From a checkpoint of a small mixture-of-experts model trained on Wikipedia.
Training: a variant of Muon for the experts, 575M tokens, 4498 steps.
Below are experts of layer 9 (counted from 0) of a mixture-of-experts language model. Rows are named router (the router's row for the expert), gate (a neuron's input weights, with its number), up (a neuron's input weights, with its number) and show model dimensions 0-127. Each number is 128 + 32 x the weight over its row's rms, rounded and kept within 0 to 255.
Before each expert's rows: a language model's description of what the expert responds to. This comes from a sample of Wikipedia text that the model never trained on.

# expert 30
What it handles: The articles a and an in running text, plus party and candidate words in election tables, such as Conservative, Republican, Con(cept).
router [ 54 139 136 121  57 119 120 105 189  87 159 150 112 148 157 124 140  95 100 139 173 102 187 182  95 171 167 115 129 148 115 128 143 119 130 151  94 168 112 124 122 121 103  99 119 109  97 140 120 118 103  51 117 107 120 124 162  87 130 140 153 105  42 174  97 156 157  90 102  94 122  95  65  65 132 126 143 143 134 171 188  92 168 134 140 174 162 116 155 117 106 143 110 144 172 126 113 169 152 116  85 152 110 180 153 156 117 103  84  99  99  94 182 124 166 163 134 153  96 121  93 155 153 134 117 107 104 118]
gate0 [ 56 161 123 166  99 172 147 107 140 130 146 130 161 143 145 106  63 187 108 134 107 114 124 143 154 159 148  74 153 186 142 176 144 135 175  79 123  84 120 136 101 104 146 121 119 123 128 140 146 129  64 132 144 124 156  78 148 113 143 196 100 107  93 114 159 116 156 150  63  98  83 120 129 141 127 171 129 143 167 139 135 100 140  94  92 154 138 181 109  58 122 144  91 163 118 136 149  91  77 122 172 131 146 111  44  82 137 149 109 112 156  57 143 200 149 123 160 141 139 175  82  85 202  92 104 159 140 122]
up0 [175  85 106 120 149  66 152 133 115 179 111 103 144  88  92 122 149 111 150 137 120 128 156 113 114  28 130 134 120 140 151  79 146 173  94 171 127  91 156 151 165 124  90 132 178 144 101 111 105 124 131  97 137 102 115 148  82 142 124 105  87 147 106 120  84  89 125  55 151 110 119 143 129  99 106  53 152 120  86 152 157 136 121 142 157 112 133  35 179 109  72 134 193 113 139 132 133 125 153  98 160 137  70 137 207 190 125 142 165 161 111 199 129  37 156 112 140 143  77 100 177 156 108 125 168 114 128 123]

# expert 32
What it handles: Closing parentheses, pipes and commas ending a country, year or name entry in lists and tables, as in (Belgium), (2003), USA.
router [ 83 121 158 127 147  67 126  36 134 109 188 171 112 131 112  91 137  81 144 194 158 101 113 147  95 132 170 105 149 161 109  78 210 140 159 150 111 156 109 148 153 120 109 101 126  57  99 146  78 129  89 111  86  53 179 133 108 115 121 138 121 132 114 181 123 153  92  80 101 133 125 111 114 109 138 111 132 107 145 149 138 115 148  99 143 157 142 123 158 125  85 185  98 120 180 125  84 121 149  98  89 175 161 141 177 148  95  92  94 100  98 103 147 108 114 146 103 165  92  84  92 191 108 145  99 105 110  74]
gate0 [ 69 127 152 106  87 177 202 111 106 139 116 165 168 147  88 108  95 147 111 170 150 105  84  85  94 118 160  82  89 144 106 149 114 137 151 158 194 196 142  69  68  80 140 116 135 137 162 101  90  79 112 139 107 133  73  76 115 126  88 133 119  90  73 126  80 107 125 103 140 144 132  48 183 150 120 100 127 116 137  88  97 192 138 106 124 140  88  98 143 179  72 152  84 139 133  45 132 152 189 137 103 114 181 138  96  91 134 129 156 153  75 121 109 133 144 121 132 109  98  91 132 149 141  99 145 130 132 155]
up0 [218 112 173 109 132 131 150 116  97 184 120 125  97 155 133 118  91  64 192 129 127 159 143  90 121  75  97 116 126 110 137 103  98 143 144 116 146 123 152 120 129 152 161 155 128 112 104 141  29 137  95 116 133 118 175 131  95  97  95 143 112 137  81 179  87 133  87 112 116 164 121 140 162 128 148 132 120 182 169 115  93 128 103 120 192 163 139  94  93 137 134 119 178 119 188  81 129 157  82  59 105  85 136 119 219 143  85  85 163  88  96 145 133 138  90  73  78 161 150 135 149 179 173 117 153 150 161 110]

# expert 0
What it handles: Nouns, ordinals and quantity words right after the, a or of, often before a plural -s, such as second, club, officials.
router [ 70 144 130  95  99  54 146  84 144  88 150 131  83 159 123  99 117 100 153 150 161 114 147 161 124 150 148  97 195 154  78 103 152 178 152 173 108 141 126 165 173 175 100 115  66 111 135 140 117 101  86 124 119  78 129 147 153 129  95 111 168 122  71 136 150 156 125 124  93  95  98 112  77  93 160 113 129 106 143 166 173  81 159 109 155 154 123  50 203 104 127 153 115 142 187  71 107 166 157 129 124 134 205 178 144 173 110 110  89 111  97  98 160 108 140 133  95 185  81 112  81 182 113 178 135 133 133 116]
gate0 [121 131 122 137 120 108 115  93 110  85 117 122  77 197  46 161 116  93  64 139 138 132 101  54 148  85 128  85 135 123 112 105 143 168 169 137 165 165 136 181 139  75  97 188  83 156 114 118 110 198 136 129 167 127  96 144 117  91 120  98 137 191  79 128 159 136 151 130 130 134 102  72 137 121 171 154 168 110 110 161 117 139 146 173 125  76 134 138 118  85 151 118 124 112 100 136 135 158 163 142 115 144 133 136 124 133 162 170 131 129 133 121 146 169 155  61 143 126 118 187 111 120  98 128 131 139 164 108]
up0 [ 86 161 154 109 137 127 110 126 163  88  72 162  86 178 125  71 123 120  85  93 115 166 190  61 124 102 148 150 221 132 129 100 122 179 162 104 115 169 151 101 105 109 136 112  58 121 100 140 168 123 196 151 167 155 188 164 103 145  90 103 119 126 141 128  85 139 126 127 105 161 183 148 130 158  93 120 140 148 140 183 124 160 142  88  93 185 125  93 144 142 111 130 118  76 103  89 135  99 154 122  84 160  78 116 100 102 101 123 150 115 175 167 171 200  99 157 107 122 137 160 101 138 123 128  73 151  77 158]

# expert 46
What it handles: Ordinals, numbers and adjectives in hyphenated compounds: four-year, two-story, 17-year-old, first, second, high, half, old.
router [ 67 125 152 115  79  82 138  83 167  89 158 116 120 132 113 118 126  98 186 148 170 101 149 152 144 163 178 112 186 135  90  70 150 147 120 145  96 161  67 157 168 130 107 146 146  96 115 114  90  98  61 129  87 120 143 122 200  87 146 154 155 117  79 153 122 170 113  99  93 108 101 102 106 127 163 135 135 123 148 156 160 108 141 117 136 166 138 102 149 107 106 124 113 166 139  55  75 125 175 125 117 166 148 212 141 142  75  92  65 122 104 130 172 141 138 162  95 156 105 109 119 175  93 134  76 124  89 121]
gate0 [119 148 141 218  67  99 122 159 163  97 149 140 137 150 156 112 143  97 186  89 132  99  34  72 138  92 151  97  75 139  97 174  81 142 135 165 144 117 106  91 166 113  64 168 118 186 142 136 126 113  98 114 115 126 100  85 161  72  55 164 208  89 114 107 162 104  73  90 177 154 149 101 117 159 114 121  88  93 151  93 169 119 137  82 123 181 129 160  98  86 169  61 133  94 147  73 134 116 122 160 114 167  84 162  73 113 120 175 109 142 159 141 156 162  91 177  66 129 176 100 161 130 139  83 123 110  93  92]
up0 [127 147 150  79  95 126 180 125 109 217 139 115 142  73 141 124 116  92 115 112 131 188 100 139 214 152 143 168 119 124 104 131 121 161  72 100 141 162  71 138 117 112 140 108 118 154 138  87 177 140 133 143 221 108 167  89 155 107 180 106 129 144 112 126 175 160 130 112 135 153 111  97 134 124 183  75 141 173 114 172 109  70 142 179 143  53 127 122 159  90  96 153  76 178 141 127 205 173 105 139  89 134 133  62 117 158 145  90 172 153 146 109 118 118 130 148 120 139 121 147 168 201 131 115 185 132 135 123]

# expert 42
What it handles: Month names and digits inside dates and years, such as 10 September 2021, January 5, 2013, plus a few mid-word fragments.
router [102  71  91 115  90  75 116  65 140  96 132 166  53  98 138 112 119  94 110 137 125  84 172 126 115 162 193 117 168 137 136 115 158 130 147 169 135 123 102 126 134 151 117  86 118 103 127 188  94 102 100 103 113  76 159 152 190 100 132 135 130 130 142 191  91 144  98 118 141 142 139 116 120 113 191 125 192  90 136 111 126 120 122 117 144 175 167  65 115 124  55 184 132 140 156  97 114 136 146  84  91 151 151 149 174 154 101 113 119 109 118  89 158 120 178 167 120 121 148  73 111 152 125 178  96  68  64 120]
gate0 [129 130 124 183 182 105 169 146  81  69 121 157  83 144 183 134 118  81 111 129 113 133 167 107 132  97 109  94 130 120 121 156 126 148 127 177 131 105 132 163 110  93 121 153 122 103 144 136 152 145 139 107 173 145 129 125 108 130 120 136  81 159 174 128 154 143 128  89 156 119  87 180 165  91 146 128 145 163 143 145 153  78 153 112 159  91 169  99 169 200  95 167 172  68 164  77  60 112 178  63 146 123 134 166 130  97 131 195 117 122 112 127 140 183 114 175  93 161 128  84  68 119 114 141 176  47 158 139]
up0 [152  78 105 146 155  62 125 143  80 119  73 192  64 234 162 151  95 155 118 127 114 129 158  96 190 155 124  71 125 119 118 145 143 146 166 149 152 123 155 178 116 143 114 152 138 106 164 143 159 180 109  91 107 137 132  71 132 180 118 111 124 150 151 104 183 134 128 131 148 133  75 133 138  93 150  75 109 194 169 152 116  89 125  55 107 126 197  84 113 184 137 151 135  67  79 104 105 116 131  72 130 151 143 144 113  71 140 149 132 127  74 101 101 129 158 129 111 157 132 137  69 106 169 136 165 106 178 120]

# expert 47
What it handles: Opening pieces of titles, organizations and common proper nouns, like manag-er, Commission-er, Soviet Union, United States, William.
router [ 87 155  77  91  78 124 157 110 184  95 192 165 101 175 117 157 133  93 133 143 136  67 136 163 103 168 133 132 168 155  88  90 141 149 133 128  95 138 112 141 181 160 116  94 102 104  89 197 103  93  50 112 112  87 122 168 145 138  93 138 175  57  88 173 132 140  95 107 100 147  92 110 132 135 155 119 147 103 158 179 173 137 184 134 140 142 162 104 121  97 124 196 108 145 130  90 105 143 203 102  76 145 119 187 111 160  97 120  95  56 106  93 126 154 118 164  83 162 128 122 106 149  95 139 108 110  79  88]
gate0 [ 97 125 191 158 120 113  91 131 127 142  49 213  78 157  77  98  76 129 150 129 112 107 102 173  74 130 171 131 103 144 132 113 151 151 130 121  99  62 187 143 176 167 165 130 113 138 135 133 145 123 104  80 134 155 144 140 163 120 114 139 121 147 141 185 113 128 136 143 116 129 110  71  83 142 139 120 138 148 113 115  80  99 152 161  83 109 160 138 165 117 151  89 131 174 112 143 155 127 192  98  93 116 152 219 118 201 128 125 130 140 174 123 134 146 115 173 114 140  84  93 124 134 109  39  93 171 134 168]
up0 [ 80 133 149 117  98 106 178 128 113  72 120 114 215 169 168 169 208 161  68 182 134 138 123  63  97 125 170  96 103  79 152 147 120 113 122 175  81  98 129 190 142 129 105 106 105 158 142 160 109 132  95 138  70  81 161 116  40  79 120 135 135 126  70  98  86  93  75 131 150 146 158 109 194  38 138 137 111  88 191  78 130 103 133  81 132 143 134 109 125 157  76 111 115 113 119 125  73 153 130  82 168 185 102 131 161 128 129 106 131 123 134 125 190 109 152 109 135 155 153 155  66 175 167 149 126  92  94 149]

# expert 5
What it handles: Opening or middle pieces of place and club names, usually capitalized, as in Tuscal-oos-a, Ply-m-outh, Canberra, Columbus, Atlanta.
router [104 147  86  67  67 111 166 128 179 133 160 162 122 163 141 121 158 130 129 159 170 101 101 176  86 145 159  98 158 171  97 118 155 161 127 119  95 141 109 143 114 179 129  79  92 118  95 153 104 101  97  43 133  76 139 147 134 122 147 136 163  93 126 142 156 149 117  88 101 151 131 102 112  76 155 102 168  88 154 168 127 107 170 123 138 138 157 122 123 113 102 184 115 151 135 101  92 134 168 122  82 150 132 146 145 148 127 140 129 126  75 116 149 114 131 107 113 142  60  81  94 175  93 142  69 144 104  86]
gate0 [102  91 169 117  58 143 126 113 127 112  89 117 117 138  80 126 157 175 106 111  52 122 125 157 166 135 123  94 156  91 175 139 169  83 179  84 158 159 179 146 120 181 113 180  89 170 151  62 139 103 135 121  79 132 197 124 147 131 103  90  96 105  73  41 154 103  76 114  69 124  87  92 115 114 197 152 148  74 168  96 143  75 181  91 139  89 146 152 135 115 166 172  77  94 128 115 131 125 139 128 129 138 128 206 119 136 113 120 134 183  74 133  84 152 146 114 135 196 150 123 163  99 146 148 151 181 156 112]
up0 [146 129  98 105 139 132 127 153 145 117 140  97 155 129 134 132  76 146 143 180 143 140 166 221 133 169 105 140 144 171 129 117  97 192 142 162 132 175  87 143 115  93 131 104 102 114 156 201 135 156  84 139 188 177  71 126 136 147 131  94 109 146 141 135 153 187 183 149  62 108 117 168 163 129 153 134 112 130 144 158 135 132  99 144  64 178 105 186  64  78  85 108 131 122 119 112 189 152 132  51 106 139 132  62 171 141 124 135 127 117 165  95  90 127 143 168 169  75 136 156  96 128 162 122 154  76  97 165]

# expert 24
What it handles: Inner pieces of scientific Latin names in species and taxonomy lists, such as Hyl(oc)ichla, -idae, Entim(ina)e, syn, gen.
router [106 107 180 102 115 100 131  92 157 128 152 142 118 132 110 123 104  93  97 171 149 128 136 173 130 119 140 111 145 198 117 108 170 159 165 168 110 176  95 165 128 128 115  99  94 120  93 149 118 101 102  52 117 112 157 126 123  73 118 174 156  80 120 122  89 138  70 104 114  92 113 104 131 102 128 126 161  97 135 142 122 101 140 101 193 181 128 113 172  89  93 162  82 174 136 129  94 158 164  64 129 117 106 123 157 154  92 128 124 117 137  69 155 136 164 143  70 136  90 116  92 137 119 140 102 107 109  62]
gate0 [ 64 126 124 103 121 154 152  92 142 149 119 118 138 185 117 143  67 102 115 159 136 141 108 102 108 168 122 214 113 166  91 112 159 163 125 202 137 123 106 153 138 124 113 109 127 140  81  98 151 118 133  62 119 159 100 148 105 136  92 152 107 144 137  53 185 104 116 116 108 121 100 106 151 139 191  60 130 108 131 175 106 152 179 127 103 181  96  84 151 143 151 146 126  81 118 129 107 125 108 170 139 160  96 108 154  94 103 114 197 154 150 100 135 154 176 106 107  82 117  37 118 124 166 130 115 155 130  87]
up0 [163 121 107 169 165 137 144 107 123 132 150 181  88 104 101 126  91 130 153  61 139 138 203 139 161 117 113 107 148  95 156  68 147 130 144 124  89 174 175  91 155 117 144 144 153  93  86 124 133 115 129 137 152  78 105 121 100 180 102  66 107 103  82 111 160  94 103 140 116 153 140 155 137 136  60 141  72 131 138 107 103 123 132 143 123 115 168  91 151 143 144 135 171 140 103 106 155 140  95 140 103 111 107 177  97 170 137 148 126 141 247 143 158 145 136 173 125 107 110 125 143 119 192 164 130 131 148 125]

# expert 33
What it handles: Inner pieces of rare or compound words and names, often in games or music, e.g. microprose, Magnapop, Beartrap, Gameplay, megalomaniac.
router [ 97  51 181  99  79 110 119 113 156 127 112 141  89 134 135  92 154 117  74 153 145  91 159 124 133 134 159 105 137 145  98 117 125 135 142 152 102 164 126 185 160 159 111  93  88 127  98 144  91 143 126 125 121  84 158 154 125 103  83 172 136 119 109 163  75 160 106 109 103 109 102 100  99 111 163  85 134 135 180 139 135  83 138 154 141 139 131  24 151 127  98 154  45 162 170 110 106 130 162  88 153 145 165 216 185 148  80 126  94 128 105  98 139  74 162 183  66 159  95 103 111 159 104 160  88 116 129  90]
gate0 [140 100  97  53  88 143 135 121 155 147  69 122 121  65 120 162 115 101  84 141 105 115 141 154 106 129 110 187  23 139 139 143 153  67 144 142  86  66 207 148 115  92  91  83  82 132 124 122 132 137  82  84 106  65 181 143 109 120 106 155 159 154 111 174  96 159 163 138 113  83  97 148 122 104 114 140 120 168 172  78 102 141 128 130 156 127 104 117 112 160  96 122  93 131 185 116 105 161  87 113 103 109 129 157 230 155 129  91  89 150 159 126  98  52 118 141 157 165  78  68 178 128 152 103 114 146 163  92]
up0 [ 88 151 149  65 124 170 157 109 191  86 134 122 163 124 147 160 147 153 130 105 106  92 192 169 178 169 143 175  53 101 113 124 167 107 104 125 139  97 124 134 127 145  76  78 139 138 100  98 115 127 109 151 163  75 188  72 132 124  87 138 154 161 114 120  95 121 164 165 140  93 109 168 145 122 119 118 115 220 167 109 131 118 140 141 166 138 113 131  94 153  83  93  68 202 191 147 108 189 110 133 101  80 109 144 153 138  96  91 102 151 186 101 164 144 132 152 139 146 119 134 143 137 174  77 140 113 159  87]

# expert 17
What it handles: Pieces containing "ar" inside or starting words, like squ-ar-es, sp-ar-se, Car, Bar, Army, Airport; also the word out.
router [ 53  99 135 104  99  85 129  87 176 118 159 167 108 138 115 153 158  93 121 136 195 129 166 144 104 173 142 105 216 137 115 106 165 144 115 123 121 163  73 131 172 151 107  78 115 119 137 144 104 127 113 130 116  71 166 117 159 105 112 136 152  73 104 195 129 157  59  45 123  91  78 119 131 112 143 108 136 100 127 140 114 124 164 134 138 147 161  70 165  99  85 112 151 152 122 121 156 104 138 102 115 200 118 161 165 178 119  84 114 109  70  73 165 151 157 120  63 161 103 116  70 136 110  98 111 108 102  66]
gate0 [101 111 118  92  64 156 134 154 125 150  78 163 152 126 155 125 102 119 133  90 146  88 133 124  89  61 148  49 176 121 111 106 167 149 152 149  69 133  92 142 112 186 106 163  73 179 135 133 137 126 135  76 100 110 147  95 124 216 118 134 160 104 159 202 143 122  82 142 149  58  76 129 155 120  91 143 162 133 130  98 136 122 139 177 144 139 156 152 156 112 169 129  84 126 169 142 109 154  94 127 116 153 111 129 182 139  75 103 145 118 149 153 167 199  86 104 130 136 195 134 147 136  95  79  66 116 103 190]
up0 [140 102 114 105 102 141 163 133 130 116 104 174 119 109 174 151 130  91 146  99 129  84 185  81  91 118 121 106 123 121 103 100 160 136 131 131 160 164  85 144 131 136 169 147  90 180  86 128 122 150 128  90 118  81 114  90 135 230 103  92 102 149 127 107 181 159  98 164 134 108 127 161 140  95 128 136 128 123 137 101 134 133 132 135  88 131 155 114 134 148 137 124 126 169 118 159 137 109 114 154 130 108 126 119 160 152  59 110 136 146 143 137 134 158 103  43  81 135 171 162 126 131 171 122  81 170 178 151]

# expert 29
What it handles: Middle pieces of Indian, Pakistani, Bangladeshi and other Asian names, like Rajya S-ab-ha, Fuk-ud-a, Yog-end-ra, Bangl-ades-h.
router [ 87 133 174  95 156  87 162 100 127 129 132 118  99 124 111 131 130 105 102 135 155  90 113 171 103 108 164 120 142 168 120 124 160 144 119 167  90 135 100 156 164 170 101 104  98  98  88 136  91  32  94 129 120 102 143 177 145 103 136 114 138  89 113 143 135 123 112 125  41  95 109 128 114  86 174  99 204 107 144 177 155 117 171 108 119 164 180 132 119  77 116 182 124 136 167  74 126 127 162 133 106 107 136 165 155 159  68 120 100 128  97 113 140 104 203 148 107 170 126  97 109 178 132 155 109  69 106 100]
gate0 [ 87 127 110 135 173  91  71 154 101 135 119 120 135 109 120 123 149  78 141 120 122 145 106 117 111  92 152 186 136 182 134  87  81 144 131 141 167  91  94 153  99 119 140 108 125 120 102  73 172  88  92 169 156 126 123 115 123 174 132 148 118 171 128 134 122 108 136 105  56  83 115 139 190 165 102 131 116 102 176 146 146 194 117 105 107 148  93 120 166 137 118 135 118 138 111 146 126 151  80  84 143 191 132 174 116 105  94  81 167 127 101 123 104 196 227 115 137  76 115 115 123 127 142 120  98 163 205 126]
up0 [ 92 103  95 177 149  61  94 195 134 140 134  96 127 131 122 136 113  83  66 100 103 108 147  67  96 138 137 131  92 163 114  89 127 130 161 132 105 133 104 111  79 114  89 108 102 131  68  98 167  56  96 131 152 119 138 143  83 124 106 119 115 138 151  88 110 147 135 143 108  80 151 116 130 126  80 140 157  96 167 133 164 124 145  67 138 120 121 110 138 115  90 143 149  77 168 153 112 154  63 141  95 123 100 158 144 114 114  87 105 152  97 134 123 169 187 134 139  76 105  91 115 156  79 164 115 144 174 151]

# expert 12
What it handles: Opening pieces of long technical or Latinate words split into fragments, such as comp(rehension), or(oph)arynx, ob, ph, Sanfilippo sy(nd)rome.
router [ 92 105 123 116 114 121 135  82 190  84 113 139 108 171 154 134 104  98 154 169 153 139 173 127 135 127 158 104 162 162 114 130 148 158 145 148 109 136  96 158 151 132 109  96 122 118 134 201 125  84 117  61 119  97 146 120 169 126 124 197 102 135 125 134  97 147  76 100  89  78  98  91 121 117 158 101 166 122 152 182 164  85 159 113 151 139 133 105 122  87  92 153  58 192 143  91 126 101 182  91 125 160 160 140 160 158 101 163 114  83 124  94 159 121 174 172 106 124 131 134  85 150 106 126  86  79  86  64]
gate5 [122 155 142 107 104 178 160  80 114  85  38  98 113 232 121  90  94 127 103 159 142 139 119 110 149  40 142 159 179  76 163 164 190 108 186 111 117 159 119  70 151 149 106 163 144  90  55 186 192 142 111 125 101 152 170 131 154 127 138 123  93  97  81 133  92 178 107  55 152 127 151 140 151 104 179 174 134 101 145 183 145  78 159  98 142 161 112  99 191 116 142 178 114 115 142 122 135 128 157 130 167 145  96  97 125 162 133 172 102 100  87 149 135 133 147 125 137 137 173 182 130 159  89 102 137 144 142 135]
up5 [161 135 150  85 111 147 136  94 123 118 139 127 125 146 144 107 125 111  63 172 153 132 116  96  96  88 138 160 176 137 130 184  93 144 167 108 122  90 160 162 153 175 121  84 133 124  93 207 160 149 134 138 201 138 159 144 168 101 114 137  85 100  87  55  50 188  94 138 155 168 112 163 126 157 164 111 138  98 101 207 159 143 147 135 113  89 123 170  68 155 107  92 167 102 103 108 139  99 122 129 147 172 100 127 181 158 103 150  98 151  92  95  95 155 111 140 180  89 132 142 120  91 104 145 106 209 116 129]

# expert 55
What it handles: Inner syllables of common words that are split, especially at in temperatures, also ced, mat, struct, dis.
router [137  96 139 136 121 111 176 117 143  93 180 123 101 136 130 103 136  85 131 126 128  96 154 155 118 127 158 117 132 150 105 135 169 175 144 140 130 164 126 142 107 148 129  91  86 133  84 203 116 143  80  56 119  98 152 157 145  88 140 179 154 105  70 138  81 132 141 127  62  89 119 156 132 140 116 108 177 107 144 104 128  79 146  53 185 156 129 100 149 121 101 147 119 160 159 136  95 174 139 118 126 140 175 154 159 136  90 122 115 122  94  98 142  97 163 191  86 127  70  75 118 145 102 143  94  77 114  62]
gate0 [113 141 241  96 100 124 135 167 133 134 129 104 131 104  95 171 109  99 117 118 148 148 204  81 154 100 152 132 126  89 138 107 142 122 154 107  70 159 166 151  34 101 126 181 128 182 105 145  87 138 116  93  65 115 113 128 115 123 159  92 129 132 144 170 145 151 153 144 149  83 173 109 102 173 148 153 137 109 157 100 108 130 170  97 160 172 145  69 142 118  94 172 150 113 163 127 195 127 152 130 116 108 160  90 138 115 146 135 152 136  76 111 138 135 126 124 109 118 108  94 151 138 125 142 124 109 119 104]
up0 [129 125  83 144 131 133 130 134  91 100  57 157 156 183 150  71 175 143 145 147 103  79 115  98 114 142 129 127 141 137 117 121 171  93  67 129  58 106 104 109 135 146 148 107 143 101  94 138 192 158 152 162 153 164 144 108 118 109 162 168 150 155  81  95 149 131  61 102 126 144 132  86 155 122 122 117 159 127 116 168 134 135 158  82 100 133 134 203 160  85 139  65  25 117 113 167  67 113 171 106 132 211 133 137 124 100 139  97 128 149 138 100 109  48  76 140 125 162 147 123 163 107 120  98 167  42 112 173]

# expert 22
What it handles: Digits inside road, route, ward and highway numbers and route nouns: State Road 934, Ward 57, railway, Street, River, II.
router [ 79  63 142 180 131  60 115 101 150  83 129 139  68 163 135 116 140  95 106 154 178  83 121 116 129 159 137  98 168 155 126 137 190 165 158 156 119 156  63 176 158 140 119  99 107  91  58 174  74  98 105 138  60  78 116 156 153 127  90 149 172 111 117 167  78 197  62  88 120 121  67 112 131 110 129  95 136 109 173 136 138 116 118 145 157 189 146  72 134  93 104 123  91 118 118  59  97 131 135  95 108 157 159 141 158 152 131 121 110  91 141  96 145  89 138 191  64 136 134  86 105 126  92 139 102 129  99 141]
gate0 [117 140 135 142 137 139 128 169 139 133 162 122 105 162 138 137  85  86 141 174 153 146 195 143 137 108 169 133 126 148 121 129 120 121 157 156 136  89 126  75  83 146  82 139  71  99 114 165 102 103 106  99 178 137 159  84 171 124 154 181 166  88 165 177  58 132 113 122 144 100 127 128 111  80   5 140 188  98 145  83 112  94 110 144 117 120 102 158 154 110 192 123  48 143  76 156  94  90 121  79 135 133 181 170 128 162 152 135  76 121 142 115 121  86  92 132  57 133 135 132 119 100 115 165  81  89 112 157]
up0 [107  91 117 189 109 172 137 151 129 138  90 188 165  89 108  70  73 114 145  96 153  96  95  63 146 150 141 161 152  87  93 161 192 149 171 113 113 102 139 169 113 110 147  92 187 153 139 157 149 131 159  69 130 156  90 161  62 120  83 119 167 155 138  90 137 182 148 145 142 175 124 101  86 189 136 136  99 174 142  65 177  84 146  94 147 151 124 100 113 107  77 151 117 132 161 152 141 170 154 151  97 104  68 105 201 136 125 117 133 117 143  62 129 194 154 145 167 112 146 103 125 113 116 181 116 128 152 147]

# expert 43
What it handles: Determiners and conjunctions in prose, chiefly the, also and, its, his, their, mostly after of, in, and or a comma.
router [ 98 118 117 128 126 111 160  99 141 109 156 155 109 125 133  48 157  96 102 173 193 115 151 165  97 168 145  93 168 166 104 116 124 136 138 142 105 171  82 173 148 152  83  68  96  97  92 115 105 114 100 111  83  95 146 149 180  65 131 136 174  77  88 153 118 173 114 139 116 120 128  99 105 111 166 114 167  95 135 141 157 105 202  77 163 159 147 104 169 129 121 146 122 154 135  93  96 142 163 130 120 155 139 154 177 215  91 131 111  81 106 113 178 106 183 173  91 144 117  87 108 182 109 175 146 123 104 120]
gate0 [133 113 108 123  89  68 102 102 149 166 183 100 105 255 151 181 107 150 106 181 115 175 170 124 169  86 147 110 162 178 106 166 145 172 117 168  83  69 128 125 134 126 120 187 111  91 111  72  97 134 100  85  89 152 114 148 192 147 186 123 126 159 162 102  97 138  92 133 111 173 113 162 166 192 132 205 142 117 142  91 125  89 191 110 112 119  95 133 125 130 192  81 100  89 142 105 101  95 160 138 143 111 122 117 186 122 140 148  72 164 128 109 169 184  70 170 121 135 128 159 147 133 114 148 181 156 126 132]
up0 [122 138  60  99 165  70 148  66 144 143 150 104 104  92 153 135 101 134 118 165 173 171 217 150 108 115  78 160 124  90 115 105 112 132 149 151 109 150 114 162  99  91 131 105 104 163 128 101 138 108  98 161 104 143 108 140 134 113  91 131 121 119 115 135 189 168 147 141  94  77 154 175 105 194 190 190 175  84  95 128 173 107 140 129 154 140  70 104 129 141 112 132 147  93 138 149 125  85 113 141 103  99  77  46 127  60 145 162 129 103 174 127  61 165 132 104 167  89 104  98 135 155  91 147 157 111  80 161]

# expert 52
What it handles: Closing digits of tennis or match scores and units or closers in tables: 6–3, 6–1, %, km, kg, ), }, MF, DF, USA.
router [ 85  36 160 128 140  68 128  77 187 104 127 127  93 133 130 101 126  68 119 151 140  83 137 128 131 171 166  96 181 138 109 114 144 180 144 154 107 205  67 140 167 159 105 106 100 107  83 200  95 110  98 115  96  91 106 145 114 112 129 142 132 101  97 153 107 131 119 122 108 120 113  99 107 104 138  95 148 111 155 198 127 162 189 150 177 155 181  82 173 117 118 173  69 189 151 105 111 128 142 108 131 153 138 185 172 184 114 107  98 113 126 108 125  62 135 172 102 121 111  90 127 161  93 166 107  62 148 128]
gate0 [ 80 107 124 195 114 135 159 145 160 103 129 163 141 105 163 179 105 147 116 135 166  90 142 146 138 135 151 155 136 134  69 150 127 128 127 122 105 128 142 149 138 153 119 168 129  58 108 119 167  99  91 118  77 110 112 116 125 137 132 172 143  89 164 129 118 107 108 134 132 119 154 138  67  60 111  88 127 118  99 157 144 137 131  76 138 103 114 198  93 109 100 111  66 160 131 100 145 163  62 175 170 105 154 173  68 133 139 134  90 137  71 103 146 153 102 180 152  92 143  95 135 123 138 108 130  70 146  94]
up0 [110 171 134  81  97 106 155 126 113 139 129  29 172 149 172 147 172  63 116 147 106 239 172 138 143  99 140 129 152 115 143 145  99 136 142 116 115  80 144 168 112 159 149 110 150 156 109 143 116 160 107 107 134 154 178 109 132 145 148 155 139 187  97 131 155 136 127 118 139 122 112 107 148 157 170  99 149 114 150  47 112  97 173 160 118 193 109 185  46 186 160 125 122 105 135 190 171  77 120 122 151 139 113  73 177  95 118  79 136 125 132 143  77 122 158 141 130 135 172 143 120 152 163  71  96 135 132 111]

# expert 35
What it handles: Stems of arts, media and science words, such as sc in science, M-ov-ie, art, music, program, techn, festival.
router [ 89 122 140 157  86  92 149  79 200  74 116 147 121 179 153 134 134  93  99 166 134 119 141 128 139 186 159  82 179 226 118 134 137 194 131 113  92 143 101 177 158 128  99  91  92  72  97 185 145 121 106 113 126  59 148 158 163 110 104 200 168  68  93 127 107 169 109 111 137 146  85  93 110 133 170 140 143 116 157 163 121  64 173  80 141 132 143  84 141  90 103 120 114 125 133 103 101 137 136 126 140 149 155 147 149 181 113 103 133  85 108  82 126  91 115 186  75 114 146 104 124 173 148 177 100 121 101 133]
gate0 [115 136 106 186 113 175 165 117 190 111  96 149  93 127 110 114 150  50  94 192  99 119 110 155 103  72 138 134 159 178 138  89  88 124 140 108 193 113 142 155 143 169 114 122  84 119  95 119 100  90 186 101 186 131 145  86 133 110 122 111 149  78 112  77 117 120 170 139 133 124  53 143 157 158 128 116  84 131 184  86 106 116 177 128 171 100 221 126 104  92 119 175 161 124 184 111 121 119 145  98 147 108 115  68 143 165 163 133 129 134 169 107 117 145 161 156 105  97 136 114 125 141 160 158 131 141  53 179]
up0 [146 127  98 207 127 129 150 148 168 103 125 137 118  91 119 134 177  97  98 122 119 100 134 177  86  82  72 107 167 152 125  93  92 149 186 123 201 107 135 115 134 201 120 150  35 130 159 146  85 120 103 104 160 128 107  68 157  82 134 105 140 100 142 107 119 112 111 119 172  91  28 193 112 106 105 124  92 126 192  57 111 130 111 169 137 124 150 200 118 126 126 126 111 100 181 147 110 128 155  77 111  88  94 134 143 152 159 123 148 176 176 123 169 153 152 137  88 121 138  74 122 115 141 165 144 143  82 128]